config.toml
n_experts = 64
d_expert = 48
d_shared_expert = 64
router_score = "softmax"
balance_loss = 0.00232
balance_bias = false
norm = "rmsnorm"
norm_eps = 1e-06
lr = 0.00128
beta2 = 0.95
dataset = "wikipedia_en"
Below are experts of layer 5 (counted from 0) of a mixture-of-experts language model. Rows are named router (the router's row for the expert), up (a neuron's input weights, with its number) and show model dimensions 0-95. Each number is 200 + 40 x the weight over its row's rms, rounded and kept within 0 to 999.
Before each expert's rows: a language model's description of what the expert responds to. This comes from a sample of Wikipedia text that the model never trained on.

# expert 38
What it handles: Name-following parentheses. Opening parentheses, quotes and name pieces right after a headword in disambiguation or stub entries, such as (born 1964), Arabic glosses.
router,206,229,159,110,217,166,98,168,169,183,121,312,206,229,230,180,238,127,200,139,212,220,193,165,292,279,232,257,192,222,212,169,248,175,234,170,232,260,263,224,155,220,228,220,209,212,219,234,232,193,176,255,223,251,204,196,190,208,126,128,200,188,177,235,183,190,225,172,196,233,175,211,225,205,228,171,223,177,126,177,142,208,228,208,219,176,191,171,173,100,205,190,253,227,181,135
up10,186,262,176,197,191,195,152,236,176,202,223,200,263,211,205,103,238,178,145,199,155,257,131,192,243,155,194,119,166,220,163,185,189,245,251,211,210,196,169,219,167,242,184,206,172,210,151,269,151,212,176,203,172,206,191,171,203,214,127,174,235,195,199,208,255,217,226,171,178,167,176,191,288,255,255,207,150,174,177,171,242,204,177,265,224,205,167,253,191,191,233,208,193,176,221,154
up11,174,165,147,213,210,221,175,234,221,175,166,166,193,204,227,138,160,256,219,171,230,228,226,164,122,208,298,274,216,232,181,175,179,218,221,217,250,177,134,221,233,160,192,163,189,240,128,280,290,165,124,152,223,184,200,174,233,270,169,167,164,203,248,177,184,176,191,217,194,175,183,184,166,231,204,146,139,131,238,172,241,181,176,198,294,133,153,266,226,243,270,239,118,198,179,189
up12,219,137,281,228,196,167,205,135,249,231,232,180,204,129,149,273,206,205,218,221,178,162,189,196,205,272,203,208,199,214,272,181,214,217,285,182,180,183,170,185,223,157,258,245,181,152,272,243,183,242,203,239,197,181,211,251,109,235,248,252,258,220,195,94,189,224,238,224,225,224,208,192,246,220,183,243,181,251,200,149,169,156,254,166,170,197,194,130,201,180,215,139,214,191,164,238

# expert 63
What it handles: Verbs after subjects. Main and auxiliary verbs after a subject, to, or was, such as have, been, won, want, try, due (to), in narrative sentences.
router,144,218,158,195,272,203,174,231,179,182,200,206,156,150,286,165,217,240,216,117,185,213,112,238,242,268,252,249,187,306,244,246,219,133,211,173,213,239,180,249,136,272,235,207,200,224,205,205,266,203,178,227,176,182,179,249,220,249,186,162,240,202,170,181,160,145,196,132,105,210,141,221,234,212,199,183,166,225,202,214,164,236,187,232,231,201,122,112,251,224,172,183,286,181,282,216
up0,208,215,199,173,271,210,196,141,165,208,157,196,238,219,184,207,225,128,197,222,203,175,303,231,189,260,199,174,193,255,167,124,168,231,207,194,190,194,220,136,200,152,231,222,242,222,235,272,130,219,124,157,294,218,248,215,210,219,179,155,205,218,172,182,156,211,137,185,183,224,152,250,173,241,161,166,208,175,240,283,218,163,195,158,98,186,275,245,228,208,170,175,145,186,222,115
up1,221,143,117,235,223,228,214,244,242,250,254,189,233,200,167,201,200,175,147,229,286,311,200,164,211,158,189,197,219,222,237,240,164,275,169,262,256,175,249,184,206,234,145,215,190,222,237,156,149,206,235,216,168,186,171,226,231,110,181,196,219,308,210,213,190,199,150,202,253,230,147,228,219,173,192,139,201,152,283,166,190,165,150,194,124,173,188,202,180,218,228,197,205,223,193,223
up2,157,258,273,210,249,211,191,233,163,290,187,178,200,235,226,161,213,136,131,263,161,209,219,211,179,265,208,127,221,206,197,220,170,156,170,242,235,263,148,182,203,206,192,265,201,181,176,245,208,214,157,207,191,231,228,203,204,234,227,147,166,278,202,225,125,258,192,186,231,259,187,147,140,221,239,110,177,140,173,196,275,148,208,215,151,234,233,157,207,242,257,235,158,158,267,225

# expert 43
What it handles: Verbs and participles. Past participles and main verbs after was/is or a noun, and the prepositions after them, e.g. founded by, occupied, released, used, organized.
router,161,190,179,183,242,130,159,193,171,188,137,213,194,155,221,136,231,250,229,134,188,208,116,216,224,276,203,260,178,246,272,230,264,146,190,200,227,258,236,238,127,234,230,214,222,219,220,217,253,255,173,188,217,186,149,236,212,254,179,196,241,209,148,179,156,136,215,136,111,170,175,261,224,232,188,181,150,226,168,205,137,195,194,254,237,176,117,174,219,179,147,156,256,167,218,184
up1,190,202,209,126,217,200,224,171,192,190,186,210,191,198,144,251,263,226,207,222,296,192,180,228,220,178,223,310,171,140,209,188,238,182,223,177,220,177,178,221,236,128,183,227,145,213,135,109,192,143,154,214,189,169,212,227,223,230,190,213,133,238,111,188,194,229,173,217,181,149,235,240,233,148,206,224,143,261,129,239,233,153,175,189,165,194,192,153,170,241,184,142,162,200,173,215
up2,215,170,214,179,156,184,177,195,182,226,151,171,250,194,231,162,187,111,165,160,218,192,150,122,207,251,172,157,217,221,138,181,214,162,236,235,278,121,210,169,167,216,256,203,182,161,200,268,193,200,173,217,211,183,269,153,218,138,210,186,125,193,192,267,194,231,214,191,256,203,195,170,236,193,211,224,211,168,228,116,208,204,196,157,181,177,174,222,155,150,179,274,125,258,210,208
up3,167,232,208,264,158,258,202,186,156,243,171,177,178,229,300,169,186,156,214,222,185,245,186,206,228,213,213,141,228,159,254,146,189,223,184,168,222,159,161,151,219,193,191,153,146,220,162,255,198,256,240,187,246,215,174,216,177,241,180,168,242,244,198,142,167,168,173,154,146,117,203,173,153,153,226,157,141,67,309,167,179,181,147,216,213,209,180,181,155,134,175,221,241,131,184,190

# expert 7
What it handles: Common noun beginnings. First pieces of lowercase common nouns after determiners or possessives, such as rem(arks), dis(agreements), cl(ashes), suspic(ion).
router,152,213,131,146,293,150,186,213,224,236,149,293,200,196,249,183,198,255,231,166,225,173,126,289,233,252,221,209,237,254,239,152,208,182,184,179,189,262,246,191,186,225,223,223,240,226,242,172,264,250,161,226,229,239,192,209,186,234,144,187,257,239,207,191,178,167,271,165,103,216,170,244,239,226,215,184,215,217,178,195,201,259,141,216,230,201,225,167,270,160,206,157,197,202,178,140
up3,215,206,132,125,207,200,204,172,200,197,257,215,282,128,235,172,143,260,160,225,271,233,216,213,216,246,198,238,158,206,138,221,189,252,162,177,186,188,226,197,221,124,187,180,171,175,178,196,226,152,231,193,210,206,219,252,242,182,189,264,257,232,241,204,222,196,197,149,164,142,134,200,215,168,243,164,202,216,295,177,191,188,168,191,273,208,166,186,215,211,314,241,177,225,183,171
up4,150,209,189,161,202,95,204,157,183,220,213,146,132,219,147,183,202,143,154,205,228,168,203,189,179,199,191,119,219,187,174,250,208,235,195,154,222,248,223,202,179,251,202,225,214,216,128,236,224,168,208,252,206,186,210,196,132,239,184,227,169,274,223,198,210,221,219,214,127,205,209,208,209,194,176,220,243,275,206,281,131,161,228,276,268,136,218,215,279,143,236,168,210,194,246,179
up5,273,210,193,219,196,229,222,277,170,273,163,223,181,201,194,230,227,172,162,122,295,257,228,232,183,196,143,212,190,244,175,279,244,203,174,189,205,164,176,220,237,187,136,189,141,247,209,185,217,201,194,175,203,160,179,176,221,147,155,221,232,173,124,190,156,193,202,140,172,109,247,146,198,166,225,209,213,199,240,198,202,148,230,206,173,169,170,184,160,218,249,187,206,222,232,174

# expert 41
What it handles: Personal name pieces. Opening and middle pieces of personal surnames, given names and species names, e.g. Land(on), Arch(ambault), Gr(imes), Alex, Jean.
router,150,192,136,165,173,192,146,233,192,219,168,369,257,127,257,206,249,271,161,123,218,172,184,223,263,271,254,198,133,201,292,198,231,184,218,259,233,200,227,199,152,242,226,219,244,160,285,212,234,205,211,202,195,190,178,256,140,188,162,227,255,266,133,169,152,165,188,182,178,248,156,257,205,253,186,164,219,204,206,188,155,248,221,216,184,192,210,110,203,198,201,183,203,155,179,204
up10,201,144,140,91,151,175,159,160,181,268,221,275,227,185,161,213,209,140,296,118,295,222,199,147,214,276,142,160,222,179,183,252,260,139,216,228,226,184,190,177,207,213,260,251,244,224,211,144,203,172,223,178,179,235,262,155,182,205,204,254,220,232,196,220,217,231,159,230,231,171,217,198,167,224,173,199,232,149,116,206,232,184,209,164,262,221,220,161,285,197,193,197,173,164,174,202
up11,154,270,195,136,165,165,178,225,209,222,223,223,136,174,209,192,173,127,303,196,255,133,178,151,196,221,184,179,233,216,187,266,208,174,195,235,223,183,146,227,199,181,209,270,281,193,120,196,174,132,157,161,202,239,233,224,263,235,198,177,222,236,222,199,164,199,188,169,182,222,201,208,270,150,157,210,224,249,115,156,180,140,265,190,276,157,208,226,239,148,229,180,192,257,227,208
up12,185,234,204,243,193,164,236,159,191,111,140,183,159,170,195,227,137,192,127,137,218,201,241,188,208,204,134,155,189,122,206,237,173,199,192,164,173,237,185,135,220,253,139,211,209,163,230,209,249,207,212,164,161,129,275,156,199,238,242,218,181,190,195,163,258,208,200,177,167,283,161,183,255,220,203,186,113,234,272,217,194,246,109,196,224,192,195,205,234,237,274,202,170,132,169,271

# expert 14
What it handles: Coordinating conjunctions. Conjunctions and list commas joining words or clauses in prose, mostly and, also but, or, while, not, then.
router,214,206,186,181,254,194,98,185,174,236,112,202,246,122,150,208,198,251,178,226,176,156,225,177,227,244,312,168,234,173,231,143,238,207,212,209,218,226,174,233,147,219,220,200,212,199,225,267,241,239,182,216,222,248,153,175,145,215,146,281,189,257,146,173,130,196,218,156,131,278,148,248,241,244,192,149,191,150,138,202,207,183,229,190,235,129,138,178,209,184,192,134,173,155,229,165
up1,197,164,217,168,155,149,184,210,201,197,123,179,168,188,201,199,237,176,280,207,315,80,219,208,171,190,255,175,202,206,205,241,275,206,159,236,199,222,155,193,234,230,197,268,270,208,166,145,236,189,192,205,180,164,208,228,251,253,229,286,207,146,149,209,198,161,198,165,220,211,211,172,153,189,154,327,191,128,183,259,267,211,178,179,198,197,153,235,155,197,124,214,151,231,304,266
up2,269,144,232,217,268,234,233,159,194,183,172,198,180,234,183,205,178,191,206,238,195,94,205,201,274,157,171,161,148,136,288,242,196,222,202,224,199,162,201,152,228,222,214,211,220,151,167,145,141,178,302,227,229,130,196,302,239,240,198,239,186,226,187,145,179,158,189,162,202,149,160,192,190,169,220,191,215,222,200,233,173,190,200,193,162,226,244,223,97,220,202,164,254,75,245,139
up3,216,217,178,208,178,139,224,220,172,197,201,208,256,238,212,212,174,124,201,181,292,212,175,194,217,221,228,168,173,228,250,269,163,121,145,171,205,174,167,229,147,192,210,191,194,258,257,310,132,223,223,188,175,139,193,246,222,182,161,247,81,169,232,165,173,202,198,279,168,244,243,187,116,211,210,161,144,264,98,186,205,210,193,166,171,223,123,170,150,250,223,215,176,155,204,230

# expert 12
What it handles: Opening quotation marks. Opening quotation marks that start a quoted phrase or title, usually after "as", "calling it" or a colon.
router,177,213,126,201,170,193,131,224,171,269,210,295,210,191,203,153,228,148,171,171,145,221,187,200,252,232,277,182,176,185,221,184,175,146,222,195,252,219,236,228,168,223,251,218,205,262,209,266,205,211,186,305,217,248,182,218,145,206,138,231,204,234,133,198,177,146,186,169,140,255,183,247,210,232,217,143,184,159,185,163,181,205,192,216,222,184,194,145,221,190,171,120,237,198,262,190
up0,173,224,215,228,183,154,235,237,195,230,189,225,259,133,299,242,132,198,197,144,197,186,202,208,191,219,247,184,167,251,204,283,213,164,167,155,197,183,185,215,247,207,185,181,303,201,194,224,146,222,159,176,265,129,125,222,226,226,194,208,267,248,156,246,223,211,208,220,160,298,234,176,299,183,200,155,195,192,105,261,198,141,214,191,222,231,249,234,130,181,165,142,146,179,214,229
up1,174,197,250,233,192,210,213,223,165,114,248,282,142,226,177,240,237,201,243,243,216,155,211,231,203,167,212,201,209,152,149,157,185,253,208,228,212,284,221,161,209,199,105,157,179,205,214,235,197,154,192,175,113,202,144,231,183,156,216,234,199,214,212,240,188,186,198,207,145,89,292,201,155,212,178,215,169,218,194,229,174,267,248,195,253,265,209,218,205,147,259,216,192,133,261,235
up2,243,204,154,223,206,240,225,183,185,196,193,189,192,180,165,177,166,212,181,178,290,203,189,272,220,156,191,283,202,244,227,237,238,221,261,152,222,169,184,213,171,178,160,226,191,160,296,149,237,185,240,173,261,222,212,220,260,219,239,211,238,229,155,162,219,129,186,228,233,232,196,245,207,173,243,205,178,163,181,134,143,192,126,183,187,199,237,245,192,191,149,203,184,228,262,227

# expert 0
What it handles: Centuries, decades, numbers. Number tokens in date and quantity phrases, especially century and decade numbers after "the late" or "early", such as 19th, 2000s, 2011.
router,169,207,182,195,226,132,131,149,110,237,158,301,257,195,256,129,239,197,202,144,217,197,149,224,278,253,249,185,192,227,217,154,217,200,220,207,200,223,189,196,185,172,238,245,242,199,245,223,210,229,186,253,260,237,154,164,166,190,204,224,192,259,169,184,143,206,202,232,177,208,198,258,196,264,170,196,198,171,209,184,175,198,189,237,231,179,149,134,252,134,195,177,219,172,253,145
up0,192,188,207,238,197,201,206,207,239,173,221,222,235,128,222,189,127,162,236,63,201,188,218,185,210,240,209,212,228,163,244,192,211,226,209,271,198,188,220,183,166,287,208,168,212,194,220,146,194,247,184,189,160,226,244,216,172,190,192,180,220,227,155,216,79,145,183,162,177,247,180,145,273,198,176,160,222,196,209,126,193,186,201,255,182,200,192,173,228,171,264,179,250,98,183,259
up1,191,176,221,180,240,139,233,175,245,220,126,202,214,182,229,183,205,226,235,149,204,196,97,157,202,205,216,211,190,142,250,257,216,153,155,219,200,191,229,200,200,206,180,191,276,212,182,171,164,141,252,173,249,176,205,207,224,153,205,205,193,227,207,154,171,190,195,235,221,146,209,211,139,85,195,201,132,179,201,189,240,202,152,156,222,229,144,86,152,165,223,170,209,301,222,291
up2,161,246,205,131,238,170,217,221,197,222,182,226,152,186,239,200,185,225,255,274,105,290,232,229,219,192,233,196,227,217,204,169,207,181,205,186,203,156,235,185,190,183,263,175,133,157,236,210,164,176,131,265,178,240,224,205,232,198,218,272,216,251,177,168,259,190,267,171,172,151,234,81,145,244,173,237,246,204,151,245,200,187,161,167,157,173,194,289,125,132,166,250,267,246,220,183

# expert 3
What it handles: Possessive determiners. Possessive words such as his, her, its, their, and 's before a noun, especially in biographies (his father, its surface).
router,159,185,143,145,252,179,74,172,128,272,139,248,260,206,286,124,239,198,173,174,150,210,191,209,269,265,234,265,184,236,246,141,226,160,238,205,180,247,211,211,181,260,210,211,278,183,235,219,239,255,209,217,232,258,168,166,166,187,147,170,226,209,129,195,169,142,242,182,165,192,141,175,217,220,234,166,189,149,157,210,141,165,186,220,178,166,178,94,238,96,155,156,261,230,229,172
up4,217,266,182,200,243,233,229,175,175,197,210,204,204,204,163,153,143,223,215,180,221,197,218,188,204,230,174,138,115,185,201,170,171,182,218,110,182,201,195,207,233,168,161,249,231,206,197,251,200,284,257,165,232,183,186,198,201,145,211,120,199,273,194,208,148,188,153,201,220,269,229,179,188,225,190,170,225,213,215,100,139,207,121,214,194,193,211,228,226,187,161,222,167,161,247,243
up5,259,136,233,172,167,242,188,155,272,129,203,251,216,256,125,221,268,231,159,223,205,226,235,155,181,192,226,304,208,201,155,162,202,187,174,223,197,180,209,235,163,201,203,196,215,205,258,248,152,243,233,131,207,181,141,273,190,258,192,183,158,202,220,218,216,295,239,199,225,118,214,246,225,247,272,265,109,199,188,198,210,212,154,104,195,221,192,240,147,221,243,162,158,210,188,165
up6,207,213,126,184,243,177,185,165,182,184,203,192,205,198,285,222,160,260,187,207,206,148,254,161,163,191,189,201,196,189,221,216,140,235,208,149,195,205,161,179,216,207,223,230,182,126,204,216,189,128,201,220,254,249,270,163,237,142,242,161,196,194,251,208,218,217,232,224,170,278,202,218,202,265,249,252,168,237,279,174,279,248,254,213,173,182,223,204,181,148,271,172,176,177,214,103

# expert 31
What it handles: Clause-linking connectives. Commas and conjunctions that join clauses or list items, like "as well as", including, while, because, which, became.
router,174,238,196,199,289,174,117,208,153,224,123,206,215,162,173,215,168,283,179,187,245,165,159,167,213,226,202,217,206,150,227,164,242,160,231,203,284,232,206,252,164,241,246,289,194,171,242,226,222,192,178,219,225,247,209,200,160,208,146,227,222,229,138,186,159,165,199,145,134,258,178,225,218,202,213,172,197,158,167,162,179,256,215,221,220,181,162,176,162,191,145,185,244,173,234,180
up1,174,292,207,176,132,258,179,240,208,226,234,200,165,188,195,222,170,181,209,177,222,164,208,216,219,192,286,214,122,182,173,155,189,193,164,101,215,204,227,188,185,191,182,245,199,224,268,302,214,223,147,162,219,204,185,255,235,208,225,259,214,226,187,97,228,166,161,285,173,221,150,224,202,165,240,177,173,155,170,215,179,226,258,168,186,129,153,208,173,193,206,183,241,222,231,242
up2,147,199,189,169,160,111,181,232,188,224,205,203,215,244,195,107,175,182,250,175,178,188,235,268,142,195,251,199,210,141,213,141,194,176,179,204,220,180,228,209,209,132,238,187,238,188,244,139,321,193,219,193,164,159,171,276,209,233,224,193,184,209,156,151,209,161,214,178,213,209,183,212,239,206,196,202,202,188,184,194,232,178,123,211,239,240,164,195,213,223,195,220,149,200,294,144
up3,203,167,108,220,276,225,198,203,234,181,127,202,206,223,194,168,235,180,115,184,216,196,265,175,221,308,208,239,158,221,240,262,217,231,309,143,191,183,206,164,197,201,215,178,163,208,239,182,173,194,236,200,221,214,246,254,216,203,267,144,230,154,186,201,188,146,182,186,226,210,223,215,180,200,206,154,229,210,118,110,235,264,251,218,189,251,201,244,219,197,192,120,220,178,185,188

# expert 42
What it handles: Section heading words. Words inside === section headings === and title-cased names or terms, such as San Salvatore, Washington Bullets, Southern sea otters.
router,130,241,189,145,204,172,69,153,165,229,150,309,264,190,235,166,238,155,208,159,249,218,194,190,228,282,264,237,223,262,245,162,247,168,230,213,219,237,216,236,171,199,245,234,209,191,215,178,232,269,104,222,216,230,197,196,161,206,168,254,218,212,201,236,203,206,237,216,159,219,106,249,179,258,175,113,206,218,141,176,169,247,250,219,179,128,185,148,258,168,198,175,225,233,208,170
up0,209,199,95,171,199,200,192,297,225,145,176,215,312,248,171,192,160,272,198,197,170,109,249,196,203,215,219,225,165,170,183,228,196,230,209,246,162,133,230,244,182,150,227,185,245,145,232,253,273,159,181,160,174,236,146,223,145,187,199,179,169,255,263,161,206,197,196,164,264,195,169,150,253,216,180,103,184,260,273,208,224,261,203,178,228,106,211,195,248,242,240,157,166,198,177,154
up1,172,141,174,173,199,127,174,226,170,276,243,231,239,191,209,252,183,145,209,190,195,211,250,158,167,193,219,154,193,133,200,203,146,278,179,197,212,250,223,180,177,143,213,204,162,163,176,127,162,188,157,222,163,203,156,197,222,248,254,232,166,164,141,237,171,205,162,246,168,211,182,221,165,246,243,215,207,186,202,225,187,215,222,239,324,198,207,164,178,218,227,248,207,194,245,209
up2,207,144,172,195,202,212,194,135,123,152,200,200,250,206,172,135,211,186,239,199,294,264,202,210,187,190,155,206,226,233,181,186,218,180,208,250,188,241,194,180,161,331,198,172,252,246,196,146,230,177,162,201,181,189,179,138,125,160,222,184,151,133,252,218,180,267,223,240,195,165,207,250,132,265,200,217,103,214,294,187,209,197,182,184,177,187,241,220,185,254,183,180,176,223,186,214

# expert 35
What it handles: Short word-initial letters. One- or two-letter opening pieces of words and names, mostly lowercase or single capitals, e.g. ac(ute), P(ound), per, ph(ases).
router,146,203,166,132,230,175,186,215,181,312,152,313,269,185,252,194,264,229,174,170,204,213,204,272,221,252,230,139,172,286,265,185,226,195,276,172,267,217,242,235,150,214,233,274,216,169,222,180,264,266,231,281,238,204,194,204,188,204,178,240,231,240,167,198,171,195,212,188,167,292,144,228,187,219,202,180,167,180,158,177,226,242,189,222,258,153,200,119,263,191,168,175,184,243,196,159
up10,191,116,143,201,172,178,189,219,186,195,188,243,237,227,162,201,242,174,214,94,206,217,210,249,234,202,240,166,219,215,215,142,218,196,148,228,261,215,142,167,161,307,144,196,207,182,274,178,170,137,205,236,278,162,204,206,200,168,261,243,216,175,153,119,158,201,147,252,199,195,255,226,172,253,189,269,244,193,281,143,227,259,105,208,223,176,200,157,201,218,225,203,208,247,232,256
up11,235,170,270,194,222,169,204,234,239,216,192,205,219,209,178,160,182,171,143,247,189,168,184,163,149,140,187,239,275,203,156,144,181,120,195,295,154,153,163,162,195,145,200,229,196,146,140,221,174,308,210,160,235,220,189,173,209,247,236,252,218,231,200,149,167,129,196,198,233,160,171,146,261,154,218,163,105,217,131,88,220,301,225,150,207,156,201,179,155,191,192,202,240,206,276,242
up12,212,157,171,252,195,145,205,217,192,196,206,195,230,169,276,244,216,189,214,193,223,169,155,213,192,208,238,270,215,235,183,205,206,197,223,181,283,172,142,259,131,260,107,148,193,148,215,257,199,122,185,169,198,293,206,213,166,204,196,202,216,192,180,208,173,255,210,253,245,260,200,259,192,224,244,179,93,154,244,264,217,185,169,232,172,224,142,145,205,212,133,231,147,186,234,200

# expert 37
What it handles: Capitalized name beginnings. First letters or syllables of proper names and capitalized words, often at line starts, e.g. St(abæk), K(irkby), Sh(alivahana), Mal(a).
router,142,221,125,125,193,161,142,288,160,261,195,314,280,172,247,188,214,217,208,152,212,185,203,267,249,237,270,208,134,209,232,190,225,138,196,204,261,217,267,231,128,201,216,232,222,165,225,204,201,252,198,202,212,232,219,199,203,153,145,218,262,209,125,174,159,191,219,133,192,212,184,266,227,212,187,189,194,190,185,201,162,187,185,209,238,195,186,89,257,170,152,191,243,206,209,142
up3,204,164,158,160,194,131,203,186,202,250,217,143,256,157,261,189,96,205,204,221,226,212,195,150,267,130,170,256,264,217,256,196,158,181,208,237,186,206,201,207,196,261,236,185,284,210,128,156,149,114,119,218,151,256,255,263,218,154,154,265,273,236,197,160,237,190,169,203,189,193,247,179,256,195,220,220,146,169,142,115,140,180,227,195,233,225,233,164,173,224,240,191,232,186,152,228
up4,296,186,182,242,218,178,217,184,170,168,227,132,197,221,225,147,176,177,189,234,310,148,154,165,157,275,203,175,287,203,183,195,180,133,251,210,204,196,247,255,169,190,249,215,146,182,193,140,191,174,190,116,177,157,134,233,239,217,149,212,156,183,198,189,201,165,222,210,209,136,184,233,177,214,190,234,198,150,217,127,208,170,250,223,251,242,210,206,248,175,180,229,223,176,271,172
up5,258,239,280,116,214,185,160,170,154,225,136,201,193,263,151,208,164,161,227,221,177,177,228,186,169,190,199,208,211,222,229,238,219,169,228,202,227,211,203,230,168,205,175,238,237,295,276,204,172,212,154,149,211,196,150,189,162,236,151,170,235,253,186,167,151,158,169,222,228,193,224,153,219,260,193,217,134,188,149,165,205,171,157,178,149,186,210,112,240,137,174,154,249,257,162,177

# expert 58
What it handles: Determiners before nouns. The, this, his, its, their starting noun phrases after prepositions or commas, and words right after them, like accepted.
router,190,221,163,158,326,142,116,153,137,234,135,227,222,214,292,148,249,247,168,180,191,181,186,211,246,235,225,212,201,257,234,171,243,148,213,176,218,204,207,233,178,197,252,238,236,226,220,269,241,232,150,245,250,245,165,214,179,236,183,202,177,234,168,167,168,174,276,171,109,240,175,206,193,202,138,175,180,164,199,239,146,217,210,253,195,197,125,116,228,116,172,166,242,181,264,162
up4,172,203,192,215,206,121,215,219,178,260,159,197,226,163,249,273,236,223,197,194,242,238,216,167,173,247,183,291,248,236,242,267,140,159,180,113,237,175,214,212,103,264,140,191,195,255,207,193,158,202,218,186,193,261,223,225,153,307,173,159,173,147,169,185,188,230,108,212,210,237,233,174,178,261,162,191,184,209,159,177,218,214,191,109,190,166,249,278,244,181,187,221,220,232,267,231
up5,279,225,262,153,220,172,202,239,168,140,249,197,204,245,191,184,250,271,197,199,115,168,137,175,160,139,174,212,202,279,209,172,232,218,156,162,180,178,244,199,132,179,201,276,127,208,171,208,307,206,233,159,254,267,107,272,233,228,226,200,172,216,231,178,151,195,236,164,122,195,176,175,173,163,189,158,178,252,189,210,148,199,186,229,214,226,236,208,205,189,164,112,184,205,245,188
up6,202,259,269,199,229,194,209,142,156,228,246,197,268,229,140,118,234,216,124,197,197,186,236,196,186,250,189,217,270,188,161,136,123,122,217,175,204,190,194,224,165,144,218,203,171,241,142,157,198,206,171,150,212,176,244,194,207,161,191,246,195,228,231,196,174,197,150,141,246,243,232,209,246,186,214,216,258,337,247,142,125,193,113,224,185,179,191,236,244,224,233,106,225,235,164,138

# expert 57
What it handles: Years and dates. Year numbers and month names in dates, especially after a day and comma (April 11, 1907), plus date-range dashes and other numbers.
router,198,267,145,181,268,163,134,161,120,196,172,291,262,148,216,167,255,205,161,130,231,176,182,173,281,246,212,203,194,225,250,209,239,203,237,205,206,224,164,202,139,166,231,220,226,177,206,215,200,230,194,222,224,192,183,175,184,222,201,209,223,245,153,187,119,198,262,193,176,225,205,252,248,208,171,184,199,132,161,199,150,233,206,281,280,177,202,138,209,147,198,180,190,148,216,216
up3,245,178,223,229,189,208,195,229,196,231,113,240,279,152,190,227,254,201,100,208,204,212,150,258,193,236,159,154,197,233,191,246,186,207,194,109,178,174,227,173,229,242,170,176,249,215,255,206,235,207,228,296,218,183,240,185,213,201,185,218,201,235,212,172,227,263,189,174,219,316,217,205,170,196,162,163,260,248,239,171,201,265,212,150,130,275,215,222,242,150,152,175,136,177,202,221
up4,164,199,138,187,171,236,175,193,169,182,116,273,217,197,247,131,208,282,151,179,157,247,162,155,198,159,183,213,200,249,199,193,184,202,239,107,214,206,174,228,174,186,226,170,157,268,173,263,178,147,121,169,219,159,171,188,179,191,126,135,229,160,178,148,204,270,201,246,236,181,250,169,257,234,257,188,205,205,169,194,167,233,142,227,146,168,131,162,160,199,179,167,223,208,121,209
up5,155,125,187,194,162,212,169,167,195,197,184,223,201,237,118,185,202,197,184,154,195,200,165,228,138,195,195,304,160,228,239,156,186,212,123,183,181,193,176,181,201,278,199,113,182,209,192,265,175,158,159,310,157,182,242,222,193,260,215,206,249,159,223,165,210,201,154,138,217,200,219,121,154,146,232,199,137,189,235,174,261,189,207,153,186,278,226,230,196,115,141,148,195,142,267,185

# expert 51
What it handles: Compound-word first parts. First parts of compound or prefixed words such as head, out, high, con, inter, trans, side, before endings like -ing, -ers, or a hyphen.
router,138,261,225,112,240,131,200,235,236,214,172,264,213,134,269,207,246,212,233,161,159,200,142,300,263,267,238,197,221,200,202,193,235,180,232,216,217,250,293,239,130,255,216,288,210,155,251,195,197,226,165,233,189,201,153,216,210,194,220,220,229,227,195,175,159,199,253,166,130,233,133,186,254,211,209,165,190,233,206,201,179,241,191,223,234,209,211,183,263,209,211,168,243,157,199,166
up3,239,234,233,230,228,154,198,174,192,210,188,242,176,166,248,237,135,192,209,174,132,225,209,218,152,125,190,257,258,222,221,201,197,192,148,237,184,169,201,206,216,283,176,203,219,248,222,234,229,168,155,245,199,232,116,188,184,202,199,158,185,185,196,189,202,207,184,155,194,87,242,166,228,321,175,220,230,146,217,177,200,168,216,183,210,230,179,252,120,228,222,217,229,256,175,179
up4,198,194,196,178,205,146,190,158,160,183,224,193,249,116,235,217,205,239,274,188,195,198,219,262,240,202,189,172,206,200,214,182,219,235,209,173,227,173,252,208,236,228,150,180,219,293,238,233,228,289,163,111,199,155,280,222,227,220,255,206,164,241,192,256,182,168,168,246,152,245,122,187,167,246,206,234,149,151,174,191,233,202,172,194,161,282,182,133,172,125,205,217,169,226,199,175
up5,241,223,233,207,224,224,209,253,182,237,201,235,148,210,192,196,185,133,127,196,208,172,215,199,185,214,232,207,206,210,170,151,219,189,208,205,246,213,173,215,176,190,210,188,147,193,241,126,177,284,159,139,182,136,302,213,178,195,198,228,141,180,168,145,156,214,204,137,111,119,126,222,242,235,252,161,138,114,160,249,235,154,206,140,183,240,213,244,245,228,219,220,224,249,184,166

# expert 60
What it handles: Capitalized name beginnings. Opening letter or fragment of a name or word split into pieces, such as Sp-acey, F-oggy, Kur-amagomedov, s-incere.
router,126,178,144,148,271,202,132,261,194,230,199,335,264,203,257,167,249,228,126,139,183,227,194,256,248,225,259,229,171,273,212,162,204,146,210,181,232,198,208,198,170,196,183,232,218,166,237,207,231,262,210,204,215,215,200,198,189,205,175,239,259,224,126,187,199,147,221,126,155,219,113,233,193,189,264,152,184,154,197,205,193,186,182,160,202,241,181,124,242,182,121,177,267,236,244,168
up10,246,186,216,166,150,196,153,130,141,214,190,150,191,261,142,130,167,107,228,176,188,274,230,293,199,218,305,192,311,188,198,130,207,213,167,189,187,190,140,224,159,222,190,195,210,305,258,275,194,259,202,239,183,156,119,256,225,281,241,157,261,194,233,198,238,184,163,282,245,134,239,166,142,232,205,189,163,204,216,223,197,201,143,239,189,190,156,226,211,156,189,232,298,210,257,260
up11,216,188,178,263,173,181,205,216,249,158,183,149,247,204,230,156,178,123,219,185,185,166,171,204,182,216,198,172,197,184,160,215,274,227,128,166,165,159,178,238,221,233,234,215,266,179,130,278,293,151,205,152,273,152,195,188,108,271,190,153,166,118,218,123,230,224,190,314,197,123,153,237,228,152,197,197,206,250,187,233,166,262,164,160,245,223,164,265,223,249,211,224,273,209,266,213
up12,232,160,200,252,253,244,187,227,167,163,194,265,171,165,241,178,310,195,193,152,218,187,156,150,154,144,90,206,191,276,258,244,223,230,186,223,237,153,176,172,151,139,177,157,206,235,206,240,221,181,219,173,267,158,215,233,203,209,231,184,253,202,309,196,207,231,175,180,174,231,103,226,173,206,213,232,177,199,157,172,178,154,194,128,188,198,187,166,216,195,182,179,85,241,181,184